python train.py --n_layer=12 --d_model=128 --n_experts=80 --experts_per_token=2 --d_expert=192 --d_shared_expert=0 --activation="cubed_relu" --moe_layers=[1, 3, 5, 7, 9, 11] --router_score="softmax" --normalize_top_k=false --routed_scale=6.32 --balance_loss=0.0133 --balance_bias=false --router_z_loss=0.0001 --init_std_router=0.0326 --lr_router=0.00221 --vocab_size=1024 --norm="rmsnorm" --norm_eps=1e-06 --tie_embeddings=false --optimizer="soap_variant" --lr=0.00861 --beta1=0.95 --beta2=0.95 --batch_tokens=131072 --seq_len=1024 --train_tokens=541200000 --steps=4130 --dataset="wikipedia_en"
Below are experts of layer 3 (counted from 0) of a mixture-of-experts language model. Rows are named router (the router's row for the expert), up (a neuron's input weights, with its number) and show model dimensions 0-127. Each number is 500 + 40 x the weight over its row's rms, rounded and kept within 0 to 999. Numbers have three digits each.
After each expert's rows: a language model's description of what the expert responds to; "comes after" lists some tokens at least twice as common just before its tokens as in all text. This comes from a sample of Wikipedia text that the model never trained on. Tokens count by the router's weight.

# expert 15
router:479486464461533527488487536499603514475461568526544513549459516525511554476486481502460512474510422465538543471542529486493489472572491506561461513527433559580559483545528522516506496559448554530452471499465482565505516449475494554513486553471489433440446457533471564428503485422421486520549499485460476526491422483492529572553490523501458439417447464551486496475570477557495516490491
up0:398449480515484450488467467475409559461417508521458501531474550492513537426563529530509533505471515573544528482442494486582477435546627485515567482531486557524535528532502455464468494544571456486511492530452428510451568513533435481475512451549493468523511431550488514471467507599482555531528520518494550503513457517508512567498521526530528548486493489504493460527468500512520497453486
up1:463524495494469487482581508501482521548530490481466509504530556404518485508521490514468444467435531467490461544509511479509544479526471470592509478447441553533536466500440509540500512573462495593525474418427467490449514522515518524418520435592510510465449446523436556466493474470519473497453533460478473537427491531487398523542533530513457538482516503457510566511547604486474506520524
up2:457568514538607525488513447581437561492537480550497453512473502492539547493460468469506505550528430507539491505539576569468552484464483420519485500476492545488522482522547555464474516466543533469562524571526574485450432520539484476465513529486403489440499479491531529470512570419449501484497543507521531502485462511456543415468493536540507510512449574465479508447555487549457491465502
up3:465502435432529469589486494506505523560527608500545472441582540539487509519455526458463553512557482463536476474518459502499420489520533503499455475498521460503510420485571543538579530482480427543512527494494509513504529431527534432516518508494515533509519441472456505499518470485480435498553498490519516540497424532513513496578553465571543533550399481541466455499525488552552473429541
up4:493441520474536479505497504469480473518530479465544455497409499543505453506538519520454508555577486592567512482518461507525465521489546517522545510503519555469470478414438439540458517470492515411478490581569586488463439504451460543557433509555421479444512522496546591444535460480518538498519480523468534503496508461451578531482474565528529488516564490452470488480482508500485454461450
up5:460509486558490468540535533536510458507457476484453535518486492536532563518458427568466525525489535497512521515525503531465575488487487498567396538536463486522465565548474571494479547493486417463390523515494493503496493497491534537512515451531526482512507493538508434451523537501539478441538529453514445518608561509464507541524489445555485407490554491513471590464561490473584496564513
up6:464515505574479463508441481451532482527463482496447455486583468487467494444416491532474509467519519519578448432479520477525497465515490527531504544498557473561517494479542515536529521470415442534542419498489547462580488582478507451528479503484486566563438518515505501424525469422442524557523512497492451572471500527487483505533488504439434540585581494528540493513566492473516509445461
Description: Word pieces right after an initial N, n or R, especially om in Nominated, Roman, plus p in Shakespeare and Thai text bytes.
comes after: " N", " n", "N", "n", " R", " re"

# expert 7
router:493445457447569585461547530459551548438439556497520464547453483446450534446536458540472439456546457491532547441558533454473503497552466490548462459523490541554550484506513530518467529547454550559465466546465488546459529461470513535510549561459458460489457478532521487455525559448456482541536499535474446551527442448471510520548468445525482460465473472536517497509550534558463474451447
up0:506510560486512429532554505474502530470523566524521543512499468503504547465564460452459529541520537466514524473546478562502460479483453490497460487405484566512391516487574560511539500493481477447560537486493562549430511462513462491521484538540601514484522495529514493475534479453511536525528563601403502448604486471536513590500453457488523463480518502508527459479564521470488500502471
up1:538528460518469519615522492481544458471501577460530511479491565532424513556496494455530406495501442461530585494495489449551496526441516493473436524475563517559500482542549521467461562507511447518461455548578577438438540562521445483488559472476504434542504520480479481472516493524509513521450457508488551533529423448485556474461556510479516485449482515506564482509544486448514502441477
up2:531495550511512519531538462491506534497427499530449515544529405485536500513555431536512524488521534511492486531471464507543480518432442542551541521507487492487508405504539459506523503528482540435468499502503497543517440517560518505477505472439592587463510419583478505543471561443480526493551457448444456538507445464534551561497497416504492533450594532481507564503505496506415510555468
up3:507563429483534574475473540483536486489473527550404554487487411489416482536536458536531485530432515547448467459496530453465492535507474476472559472552547575522536492488479461497557445447519489477396537544520463522462548491516582416462440552519549445510526506507513475430491495489550510496517457548489501497554494484550482480554576477522531470511443494451563509483438467507514492499496
up4:412546519507493526521526548443497569523453507495448561522465524544501492479547549463441480462465519508494447531578465443553463527528474427427509466509539525457521531560496475505516443509526525489528478520523495514493487478529456509492475491549585544494561532420432502485482545477416448490501554451562502491492478509441496503515430395472499477412418489455542515473540490459493471444555
up5:484504402457492476438474521521465567466512549501572495498476518520497519463532467476483546456472527496530512460553475484481539496548501464420542486510502522531527421481483491466551436537517502501505472532538492513470474519513452504403493524475470530527416506545467542354525540414482551526576371516479493523513503445499496503540505506543441472491417436503522477462515549497470531500534
up6:509517479527566451441552589503483541499521517493499484509543541533478516540516523551552543451491508452511560494503531449529461475457498523468533532546442513573477508507506548547475452522499496524433508532496528329471446474475509460478573560463539525564564408535490530464550496529480458523435511570540512521462528517496504450422462447533538524516560461521493479478542507515541488469479
Description: Standalone digits and numbers in tables and score lists, the article "the", and words like first and only, e.g. "their first", "the top".
comes after: " ", " of", "4", " (", "3", "7"

# expert 13
router:494495457457476527497506569451494568415482537509455464476516466523473553448546453551445433424569498528543459484544545465445466478514493471548466459466505567545564478482473543466461540561475534503516501578511511512456547452473492549496558556452473455493471523529530505413484518501426508557515509519544437567480455389541522506514460452527526459512484450501451519470501521556483459531496
up0:492486503470457474497486582453499488515511560571418467544558519513514551479539525463481520510474490450524496534516512498538494518493468477437429428522480514482548508450448492505461570485511439508555461535519572599522580499566478479464561476484527499467536522487473494526519517443526465498547492451450438506460447478514438420555476536472484497485568468541405501535478481471582595534495
up1:623476536534528493494532520463496548504562484497407493491493432476538507527496450524504520480510532493505447480558513441478522477507534452586474494521568414547466477479387460522496539511462451518466516493467577506430548497453572476549464473513436451461537515524486450447465494509551527403443472545485523467535532458540479525441456508434532499547494498515510480536546479537487549516515
up2:595487548484539459488463498487550545514501431550420488474523537525421529525486500531479496519489490512412522509570434474503495523499527439531537461501575499554528482572522562484495541541537469521392526436508492490513460488534499458462453471484525467581545507496431567542459464518470534561415463556485546491454409503506478487485506532517490493554512560545484490471493548530543444456507
up3:532538458623492523537605418436473522457464486454516544424515440562493550487516495478458489491569545502509501522538517431482444481503432468471468480452524519525489491526502485551527469502467529491436564525519519464556559534417471496465520466485423547498447474529553499450506499531478494539469538484465525476507383489497498506509464451538529426494472510505575469497503498557517477465440
up4:462490516523456548553449522557479490513528507606528455511466505445551544516521496534509532522483491499505479481515475460465441485547518504562473436463467497495481532597516498497526505573485505495455495527522438474503494597606489409532510533446528498572444494472521413512500474531523508532550571390495544556513502456526542553443503517493501508504482463497379519486499503483526547545511
up5:539455451511435487486537492525458530480509438561505520422501483533414570407547471527497509513561535519501508510508592454456524538460472503553519384547542496503457475530461491487527505470470505471508488453491500493521468502443513456516479568549523485461496502494552564518524458473514513516469553541507434499392468515412476522426511572453474435486493488490472536453494534558479416483508
up6:520553550462496462495450519478532517514476506478464474432517520550450471475486515532490485452528502512515494475538485468424478564485442473483507461534506419475546515556527480433557492485528463513473559520523495516473450467409462528444559487501471454484496544461492547416619450471522489536487508552491386521410496483556496485471559540509435460535518547517505484531530468587427457471469
Description: Word-internal syllable pieces right after a word's first fragment, such as ach in Reaching, ight in weight, pt in except, al in revealing.
comes after: "e", "un", " le", " Le", "um", "re"

# expert 30
router:491484521417506500433514537403536489410415530473483443528534476425463530469534455548417448431469530530528525445529503443445513484525518530527423456522457552512527474513458535450500501515492556526485542523531505543513550466483512530522492613465474454477554502497479487476467516416469497557495483506464480569502422465487525488476431495478465441491455475507458456496511519524438440464519
up0:523447523545474497484427482485442453457556508485498571525462435542504506515531496439455477519446520518466444481536509517522509523543518490534466479512443522579547495544407561491483444458428448588429498529514562489452564593524445510473528517505494543493462536456499532435542512484507464592461402458472526515521496506480549425506538483494533454536524493549487525480505539451538531517538
up1:479561561498576466487508534492540488425485521508485471483480543477452446500514507541460539573526489494460590516495480476464585474521586535500500532442537523490540518564443503487517466501520496465472522520552446467500514419576550444490455510489503429521476540474530528541529533542475511508554491527563511531494553520513604505515428493553560527551456501470514537530569432564535530586481
up2:497556488562508503539499539483462543530465496517530469515502562481526513488447446457494540548471540525496445529458485552489541574502353516534530483453464498582505495518454470454568569471511490506538525606474533433505500486430375508513556555477515487524452605535478511470552478509495539529473497504514498465483523493495523457535444500467500505492454556537548521532546523509468520433484
up3:511513537482568543527496531489488514468459554421434510469425529558420576451512548422459522537426554538520517520545437484510477525521549465437494534489476502520446551442551469466464458428523468599507577467537516531448485520535524529503553522503503537453497485515478506502448478493530508569578550560454549497549473444491506511408475545501527460481528522466507502483529496501464518561514
up4:487526439475537515417495495428502570513534484472415542471493516464463474497498492523541510485511481500487543487476481381488600565489439524461417525532449518530505467537486425513543483493467528505477544481565459410502496464420548521509522494536491452483523510464528475508487520502514494563546493485470517544474593511418514461531544476455548464508438549534454478502524476574456412483521
up5:504486522488498492531496477356537441440447466493493462492530542561429526483488528490447491504532545477414408473543512490590508500536475484540449542458468526561562416477464513523533566479521385493508492490558515501530468497505476534562474495469483471487491459491505426479520554530516444486502454495481541455489424485432532431445503466513446499526544465488521496506490523455471505458447
up6:450516476528473541473490486526545504569496481555492498454497418448523451571556443498509530501477551480544490433471558468458493508445449522469630502497510534459513495496451461508525498469536545553489490532527532591527503465523423501478484457496505523516520533516545507578543432482444438501615494468515520512612458582513474430519530496572532515524488466485532509490502488507466519482471
Description: Inner or final word pieces such as her, ter, ess, ant, ence, olog, as in Megatheriidae, neither, business, regardless.
comes after: "at", "et", "i", "in", "l", "al"

# expert 53
router:476442464417500502465562489452539493382482550473521482558513491482433567471512469536494485474553500497479478440545502432471469502596458512531493457512501536546500522545485487516524532542489553581464506526468492494468557477449486471488563583411451439510498470500459475436504539427512536506535516508474512531507449432462460476507475474558492433473450436513495539527560549561456521499465
up0:558479503503481461452543470518494479568426547499471520466488557532482511515522444473482593525483513555436467475549503424456528490496526569427574497474519476503546527587580422500555507501481467476521522455546528463523521519539479574479516549502411510454449484438549444552514482427528524486479506537451559480435511543481420519479441485472471489548470527559515469495484485509543532486550
up1:484520489524522464538536486517508529472457513514480450487489495529570482467517582503572579513516531434458444464476511511541546461524480501419534519514572584550522464404522549506563425474503500425470492501576544543513507556541498480587536461490548473569483489505597497598457464540451509484515475469490478445501495511500501505442472454532558518540532535564490462519518506521462543498543
up2:474478519430491484472518532552487463492540497482418453503477454489466488458520543545566582564456502473492630458479456515509450553576543552474477479491502526503546499495465538467535447486506482472463473519511493598500558481476506563528520468476465475492475461404535454548488511517514459490506494412489505522486475498489513435522497476442509460532453583553516460428509485490449620513512
up3:533520512478452425413513560547485502524472491523477494531464468559454431490462499565499553561512509538525500453537511594553455473489549524501521472490574536566497550570507515494506476488456548524469442467491498422523520516539527471484531533504442483423432516555531515556520558578532513503542499455596476434454528490507540490558539498462447506457569477473529494486567432500454491524503
up4:455504457497476532424420531517457471487500424514483499483480556533446435531532484475454561482459439478541488494554503503548493484472465498452452565472515532479519476526501460473516508426414449546544524494406482510507475541560478443523435545556457457501479481510459538566509510500582530542519431531526496455478558511517566525578525481477465469477507561449408511466520452448531460478538
up5:437512530509533560535496528456529510397590495524484548580500543466491451497506553551480511494533464496443579508437462525500472506476571513507472494518506490479458455482494514459479463455449551526503527573499552539469511526549508469484500441473573550414478444502456489441483479450507514536478579462479480515587487508461507433418520491478457512452496496483493503476594508555437501578532
up6:465504493493559471490585620487498468493584488563476494480514542531548534485491538497517462465548530512560486497549478573527428500558507479554525520417473420466514491568467494484544530507484469531490531430545424425416488423450525457474494515476515506507503482471505488506508535462495490513413518548525550521474469550461498472493527495469461522547510428515547437497600525509511520543550
Description: Final digits of years and other numbers, especially in birth/death dates, scores and coordinates, as in 1950, 2000, 1948.
comes after: "20", "9", "19", "8", "7", "5"

# expert 59
router:518450520420604455462554560466553530494477587507527459566478515413515545435538516497437443464532525536452475430549477510438463483524503515528453471532481545542559512497493559527492524568447540557475470553485507540409533462504498505442489527497471447450468483547497444463492492502477516478520461489500463564544455479495464545534546482475441450476494460479465463469585515504458514467476
up0:529449453441521445543508461456610485556506580499510502430481556438498554510532473509558494491514437506496486552430501530553563516512595535514457468479530492531524530559450485504512475472502497521530576490483495559508558530508516484391486506514448491510504486504473402476519550557562509564509479511513455501565465435523508534557496427451474486482483503550513542470562491469513488439452
up1:523504529462504434459508491455573522482544572531520429540564488539480446519573405483557544520515520489507528548438493484501499523509540528520479495504487489486461481581537557473558527520486473431523500411572423474502496470504535469522492504458441571533514516510470527489464470534502534462438457543513478539542452505471459509531484578562501517517552502594484502518504430412523578448467
up2:537535498472451587518520509457482484497539457499428507442569438504446546466484452471454542418403550483582482504528505448518456483486499402491514468462517526488490501549535454539467545583516502454523500518456451460477502472532470484535457525498542504542485511554550458490479475627426566540505475533530467473503489524475450539538557531470495588527495521518495490430507502453529497517471
up3:519519490488500486529481427506435554418405504485525495525488494478502466515559461528477483504462583570527531514497454483491484473514599522444441477445539438503506510484513509600503461561472553562548493440549444540413484441496533534498466429545604490494449557525548542508466541454523490508483470449478534514459514486496520428482409474502509512524521568531495504486506493485465513520544
up4:466431507485505475552473503497550586521499543576524498540485526439601471472596525416448499522530522477493503551598488481436521530474590507493434423497478487554519503543475480504449534521531541519475536439559470547501520479535530521572503488514512506536534508456492518517490478477520492483610536442453502476497433497512503498461548480555488490527578516482480484552453510448493450501580
up5:467429466497521495524473471534529484495441473580504545535534541507501513526510513534416485511479504520468484514516483567499513511591402483578468536547470503458480497513434483493486470526465528557494425427534510407556448513577445516487476510559485518532511424470552462530512469506497558450528530553484469500556593442584500569522498542510532567493462500441491471517502534477555488498454
up6:512496554482510527490432529486523446454511485579390501536524545523466497543547546545558491475459473579525615540462593516509520537469493490523501500478542528478517502460516437520433507496461540539493560483498473498429577520519519498493463456531482473503495443508513565454522574603415536515510563442532502475508503533464526456447497513532490543530462497517467500486511511517472426415502
Description: Mid-word pieces after ex, re or ad, especially ce in except and received, plus em, rom and words like more, between, States.
comes after: " ex", " s", " re", " ad", "ex", " res"

# expert 63
router:502436434424576470489509469498597544464502591526477480550507496526456550482462449538525447446535457524489519421517535441470508442537503534480459500507502562533492561522540530487483499604442524565526515523535500565467468492457443578512564511470506488431481507531540496452503544487481555474508510532521449545525445470454530474564501472513448454485453440507496514544519544554462522457462
up0:480404456528490448474502486527481564467493419496474533512505472471506547455527432466453568477526510527529474473507520477471490543441557477545497494447447537496542523547453559507513513514578518490520579578471504517513488564503534560473508475547474558557476547491505502524550564559464458449510592526568516509618499481537589439492484519506488537519557524486444549489457487501441512498493
up1:506550553566533537539610504523467494560454541558547482533486482555509432500530553542499503531504496479488479501411520481508489534498499399478416503533499463438601589476512475494454545569541518562549480549571506437448494554508452520493519501514467508499483453500482572460494473534550520481522482543456456453475495465530538514462483468516446459483483485525534558503495460518398504474496
up2:444460498511504476568530461559532543529510480527501550451540494490431405479563508484561440557500469428498523542545438563484528501435517533446477532426475474543535490445459515455500447540486479490490510549536468534540485433513575497484480589504553513494516534503501511462444515510473561388536541506470504551490484490559504495533433417539448516467460513481492566523504488530435532478468
up3:488494444493545439452536531513488465474535510534499583508445431527489579557545524496560455559519415468538496524533490541509545432514536478473495507485503444498411579467453465419525467511454516551483419421495454544553513545537522462494504610531566477464496473516481537527528549555470506481566527485475484550522439506473480495516469501526461556497559516534505518492474460473429474490478
up4:509454496523532494585512499489618510503549494513500488607486487513526544485477506578517485494444445498494549465478531490517510528513418488535520506549539493501457498492562566468566551534503493509539485513572492477457428500523499518519554492403461424509469531547536448428491564522438513503509495544553479457523523581495533438577464505533469495479424509494517595442467478476507509496451
up5:508486507455476426539538512457582542494489494554560574505478452507522579498467476528558499533538479538460450457469484497477457429477480465530490467541444493481506462539504537437498560537508380488459546518486517507479474561446545532454409518459481500508538470504534487488442449445454466554581536434476479468436470506414465518517488450488560498452518515505490492465473573547468530467534
up6:492526507448460448526552507516553491452461471497487466503431576540525511456479439505540495517474433528466610545590506521472497483509464511476509548522494574506520462518530502529483548489484527378541555536474474513426438554529485531445494459581464494459487445480497496600546507406481499502465451507519484487444460584505507526452502500538533500564500475485458505457507468463549524536463
Description: Short mid-word pieces following t, T or hyphen, like at, ec, our, rans, as in atrocities, technical, tours, Turkey.
comes after: " T", " t", "-", " (", " re", " \""

# expert 38
router:482472457444490514425534523391516500432406527485470468494512455468447564390496429489463458453577490565496521438544487474425513501523539473540454454473477530510493555505458536535454537565434510520531463496488459492514517502452472510521455606459500469515441490484532496482459509455474534561522438513471443542527456419534512494529498455510527461492507451478515510524519522540464459536478
up0:543435546489517518486472402525403498459435519571465506515565536555494499572495493479405514532442448529469490437495536449437489474525545461490543462473511462417507527512447487491480486538509495486516498447486493528492503504462442523471464505486619484552483428543451488470448423499502523475522474449556516421526500483446512469466458492428477482473523537492485557486472446498499453542444
up1:455458551491465528489510526535483512469473457524551573505564525497494501488560557475554463504515514460493497560508515412434498523550504495517559614480442487515509544503497423528460448514514505509526532508542490476503414456547523501413385545538462414484461490449499534507458513508422499545483486484461515547469470493524498500531468511525421505497421502485377501455525534503501455487490
up2:519501487482516521507514528490567479481467579466482445473511515515465452550629448509532446533529515482504529514547471509494486461520503546489565505497412557467560486463505541385496571474506539539561580544517535480420472522526420492468460482479516512497450478447560531530505525477497457519560555517450560429495516474579483489479454485464446489587520512460455500514485551481506522546516
up3:441466580519490452489486476529530461526517499480470492483537496510525392462540439488551467508519480548455444456536552496493535506432495556514441509545503580471557476470450477494490489467497531482419484442516514508532509532515485474518461518493476484548547474423528485454489520478552478538432516510467512466551517543399413592503466526574501410472548467496541487571493529461520423447519
up4:537528483550519563423560532480536514531443454537457493518510489472489499544520426489555491522566463495546483495530532463528453451484522454479424436492522514536506513522486486561475474421472465552534515503511529553420465498566493522510540562510519500522475445514482470569588497556520514463510495551436555552496460514532535476480497406580578484504478488438567504552557547520508447437472
up5:568488463470533559498496465495545485428488454522501468487427519555481514590493475503514456557526511556547505503460496453535504489489563498547562468491627472480428490492500499501472587536513438553510497557524507571478455553448469536474462510470545495415454477500502538500470543473511597567492514512466540468525464487569539401532522476521484497498545502503460446513559546495556532504492
up6:525541512502549530481484513540508467444486459506450597507479471454449471530437474527545555523440488542500469510414552535443513507525487525525551552496515529481560456507423536533450467519533466550421574586492487487506539438507529470530467469568546485456522538562524470584534487489445505480477463435475526560489424524438485551517542519497496520521557459433503495509477437555449530522534
Description: Final pieces of words and place or personal names before punctuation, such as Stre-et, mark-et, Gujar-at, Vermon-t, entreprene-ur.
comes after: "le", "o", "u", "er", "ar", "en"

# expert 10
router:527519508450484517459479521455582492443441548479514470594496552480541522403470418552454417415543519531494518446533508501451520509572538512531440450497518499549512491531480503430523489583454509507496479515525485534540550441536455502540501547470445508476468469496533526452534531501483523536526543516488437551469456450460487496510442547487472393493414463498459486482568516534484481524492
up0:596524505488490484464478530454467538529434427507499468524478557424522532476483529494489581500502482573516451493546499473551545488458526488543487578490476576526444443482500461511596562520539448515557566507516505515485477442459571493444497478531531517552467479523498472445518571497422504561499494483512408472555544469476450529476528494549531515460537465490449535537535499560543542564494
up1:549529517523454538554533500579533552489454589463522525466479539494561501514504451512507485480513498515484437491391522497496549480467563555503573476479501491537518505501491478531478549485510529518538487538553504554521407501509523472516502468464508510528490503481539538508607404490457450475467446483461529508435536477412478532424504424455464522463530434466470496519457557443482563462426
up2:546487451467449502454512511481523514498581498531568463549519508439533548586476542468549487490433510501477452450380469511463523528410422491553389496525555575456505561521490533483422493534504520457515487525456464503542515522456483526522505472572430466552485520511537488462471501459514471534517486520418474523472450524509511558529461539527475524545491511477459438474561534524501541485492
up3:454474487522414492531451471463438525473493524502436486507553471507517560427440502465468501469419553517476545510461472465484516501467521561467535482469535550508509452505533501438508461490515497502510517462456463481413477436577453489444468489548481414477444482510462477497439525586555501503504563504556505442545450494488490545478424460480402587516496501543495417470481488512487460527444
up4:475485544502485462444521474492485466525481515501550488483419579551431494463436543423466564525529515520466493460404479468473514468584506488512545557570527500508462516488442571464492513526458487472427516531514582398502476510521516556564425503485437491486538507435484494465452409482470510439431522465566497504483514533541550451498499513437526475476474469481534472460440479511483492514509
up5:434508487524535463484507400475469499538398527461472499507475468579526521529495415551478443551454469491514570468523533522488511472504493539501434471444449516580526515561531489446524480517482500542425543528520535506507397445526470501546456520541450500490490455465537519489450502563549583508535539513498445537489462497520526426503541448520444560488512534471430536471526466475418475515505
up6:476515524590497504443500531461547442476506542502475551473435518492532421458493511475483500554474518556462571516513451531471486534540486445507485506535510529523551491545549520456484514449446525520497514505544523531466578607597564510490593489481517498551466509490552498446520529555560473462480486563528438514532416428475517442527474425499487479578508554529539451509515467528551490518512
Description: Inner word pieces built on a vowel, often before an ending, such as an in hurricane, id in Android, y in Ivy.
comes after: "ro", "k", "and", "ol", "ric", "iv"

# expert 0
router:488474514492519507453531527461544509429500570534523469484448499453474549449512469486452498434473518544502538438531511452471538466524437504520428479546516534553539530479431484447515440579498538500440490552448514460421489523541522529471491552420483435499462502494517490443476548435441462510553520486483415557498469457536475581531480462540472463506472441457428557501516503553438461511451
up0:532516478480512530559560513516552502523483529523532538527485492497569466507503523439515463528476456467522525478472582509490506503458489493522464561428518476541468536510536499499473422488463507457472531484578591468420480490586474535544502489471571516570476524408537470438452455529482481480511515585545439568402524476502483477446492480455507442438551496546485541446501514500460544579478
up1:522542519509465495479506474531452442547534566497427546557488506480523526443496445488484526505509437548495529422604486527490500487518463553460456483471475532479464570568456554472518427561469474484539453519521462414498499483456501527525435469456519558509471417533524517395494513465433461541503564481521471467418553518539460464535491507520480555552455481453507573466515472522544492493510
up2:469473487490473482523561504560510514406544509529510556537538494499521509502602504517503572478515475462473552469508527552441501448447499460572398537522529473516492522531492465557554428496565601434489527541516457487550488471448490537466502495545572585515488504538587495488505516507480540513508504539487521454551412522534482502484535538507502492570513472500569422526422488462482483492482
up3:456479496514538482542536472563413451494448464538489541514568479478474452566569530514460515546474513511504569422527469531546533495471489549526481501488440477468574516534438556561511559502489439529431447496537488489472503465430532402494493487467537518493457503484485500452464586498466473490544531494503548555506560445465456547498445455522521568463485507514537454496542492510551531531393
up4:527478511555483453444490499568486600495481442548485527560456554502502511513539552519463513542451484539448456445522539415483476500495467402537428451469573561444533537554488515462463496489495465523468497479586476543559439472534495482498439509538475470431506515514434457434502493475510507548438523486571458549450536530474489508472509541477471467459513514534488491490455467421523447561524
up5:455512471516498574521543544472533456490446576503518566449451507473593543538510491544453425530525531549480476484473421458494512492472477545435507428522496485468487494461457485510449477507521493483580520547441431483440598484546511542519437495553466419434506413502515551512556499495478465494530559496522464479497499490466485555539496539491489495505534556481527492455473550488398510543542
up6:535525547548471538463585496504475472502497501512469543516521545488503552560478473512469546458495494526505506498453470512470506498483462444511429463566484551472517534504416480505504507567498481586443484478520507544397566606416448503487523513576498528491499428518439494509491460566475457582538484446480497465458490555492470535449467475401490460444517558496486556509530525517437488450487
Description: Word-internal pieces completing a stem, especially ist after f or mun (fistula, Communist), plus amily, chool, irst, and dash list bullets.
comes after: "f", " F", " f", "m", "ar", "r"

# expert 60
router:483478536457534482499597545463545557406427524473502463552509526451441514494558413529520416460526480473504519470501537476490537507601499487558512434492499534535532431505538521515518447503426532508486452552473535502468535511503443477549535595448487456505510413463498538510503588477470460507488478521518494503537449460420505516490506485456503459484477455511502495526591533504483471505427
up0:499496540508444495574494484527508590479522461494402608453440515481438504467494478439563465468513529495561527507477459473576537436509500465511485445475508499578499494547513529526498524441479472469462515516512491524494496422460453540509444526509533547428417435445498517480555505511469542435530447524556462476537517417528481503512567596478526490487471511554512494450530500534514485464455
up1:530472533453520438518508484544457554451490553600565549504482499542428505529489497507524497528485546464471530448515432530468516547540536495535508437462545494474476547460442495553591457494448539492469486530546487513505437496541529464547448478480493531403482503570442569612504499543472518499518477491445527491518451516463489465461537478501485541521489499508544433538517524440587411497510
up2:502492486471490496486431533550463496466481517481570489625529476483495477496545493528516524504482525465526504460436533506529521500530525503542508513495469617469490485552537473493402426499469584422486510513468428423459514465519560482562507519539467512567466503531530520561460491528464494429602475542535483433500516543453452470543547461541472474523552473521409511511491514451525491511462
up3:487545545492465491496496433440440497529484484510537506405478453479510500552525550548500515458554549519581516535452531446436403502529423461520512496502495473519578513527446510486514483504492482539560498516615481472495429536489587506488511483501552507510516461474486545470582527450483473486618545461527468420503473516494492562555531461498480521566490489505482513478582455520501492475461
up4:492486521543520474546567458452507487510506541442442502525513549511516456529560495482570554440512539512472468579447545483595504534543541448443484464519454450488472453493465503539554534445564434515447492479487433540473473521537516504515477504480489486462489492475487473521553470421539426427531581472529512580453437472497579576467513517551489539447482516459452515467475493561544534494488
up5:501453473515463454472513482440492556509513462518473482521528514503487542495465446498466594427496471584514503537476488537522457538528482470537465456433521527419488483481490461596531513490566527481470419480378488509560460553455505452432461474519520482473560498449545523490489465553457475511507523526505473470560545483528563423435548483453481480488517444501476490561466596525498494546461
up6:581488554437471488492476548483465530581632508500470461522547446544542502444495520457470438508537520513528455505495481484526479516538535527562531531503483512554535464481483588535471502498497571485402454542481553436505451507540471509493464458493419486536494475492495431464483432540540465480499543472429466561473539459530443469448473468577451472489471511560462517494480471503484439518524
Description: Suffixes closing a word, namely plural es, past ed, ing, ies, ations, as in blades, traveled, accomplished, votes.
comes after: "ad", "ag", "iz", "am", "az", "l"

# expert 58
router:526518518454557529437520449464548512458458577517489469544431508500460516459467484573489499477522493504433479433522525438434543461611487486560460456548517565462521500522551548526523503572464503525481482507531469548459501481479502510466536572468504526489486498550447466497522488462443537538496447534515445586488451479480527523544457515533430447456424448508529494466580537564467442528502
up0:474488468465495512445508525509483530493489489487539485520456538483538548450522481462505477494488551491448473502516549470493538527468586472535516467501502434494487448526507526463530392486547503495572490538548527561469509476481576493592557461520500495483477506539503480548593485571465516542538510492393538501458463567550500568578480481487425519623463464561466518484543483507523443448473
up1:475490502490558471480573531462468516529466438498490472554508535550484490466480575471476390575492483465532497516514574477503555437500503448424532518529512504497492499469471504527568529515466397492440512432502532545514538530529526531533530552527496532482523534466441561477443481512454515473526510548488511486482424487491491517489537465538485450526430498535551467589656542514508485484498
up2:499421491446476531562516521490552493553508506513520489484461466488475487427457532510483563445589513515501515473498449553498524506443530462474501524557507448507548515407471439519505475514482536505441528464461527505443466413518562510497524550481546563556520566503517543475513475574496446447425519483489491458542554377475449516510509561589470453534504536505541454447506460550498480489491
up3:522456537446509432519424489569448460512559509529499474495518521514423507523527482432390518439552450485480442534504533511517457548454448388466519495467512525416447524499504553527491558511517491470525484600498441511519517529546491511495482544498555540487487498506520449517559524525504608499488466430536531523487415472526533517523485466457525485465464531466431560503466445494498463489501
up4:525427495545519466510499543470566495539530469495472453485436499511501530501493471456461487524424465522425467535473457501505515476563478467476583496670491497524444508482545514523541432459442479515434526521577498494534467520482479448515507474479490463458515518502488518419544545533530445491453455504471535545513504481496522548574419552524501442512471448559546495578491471481556451493509
up5:476545506440534484526483530482502550535444475429487467575450539532549518514456487512558538524480547526534438491513509543480561540479452540517546535501516501506608494476543538559514453499515445522553503481491469456497573569480577500514513551456480540525525514522461506490542505463426547490547549478463516580571437543543455456530497561490461471467459502479472588453510463441512590472544
up6:514430418453495502462532519481506524534448498419488517440461561467513465441555474521483522495421546462512441541556559531525524480582521473527535459511477418495584436459497544493540518477505434562469476485492485548499517484506513521502433490533463520523551470577463470570558456448472527498475459476464486486549445514455544532563498514530473484456532477455483497435465487461522582511580
Description: Word pieces right after a starting c or C, such as re in created, cream, al in California, rit in critical.
comes after: " c", " C", "c", "C", " Sc", "ec"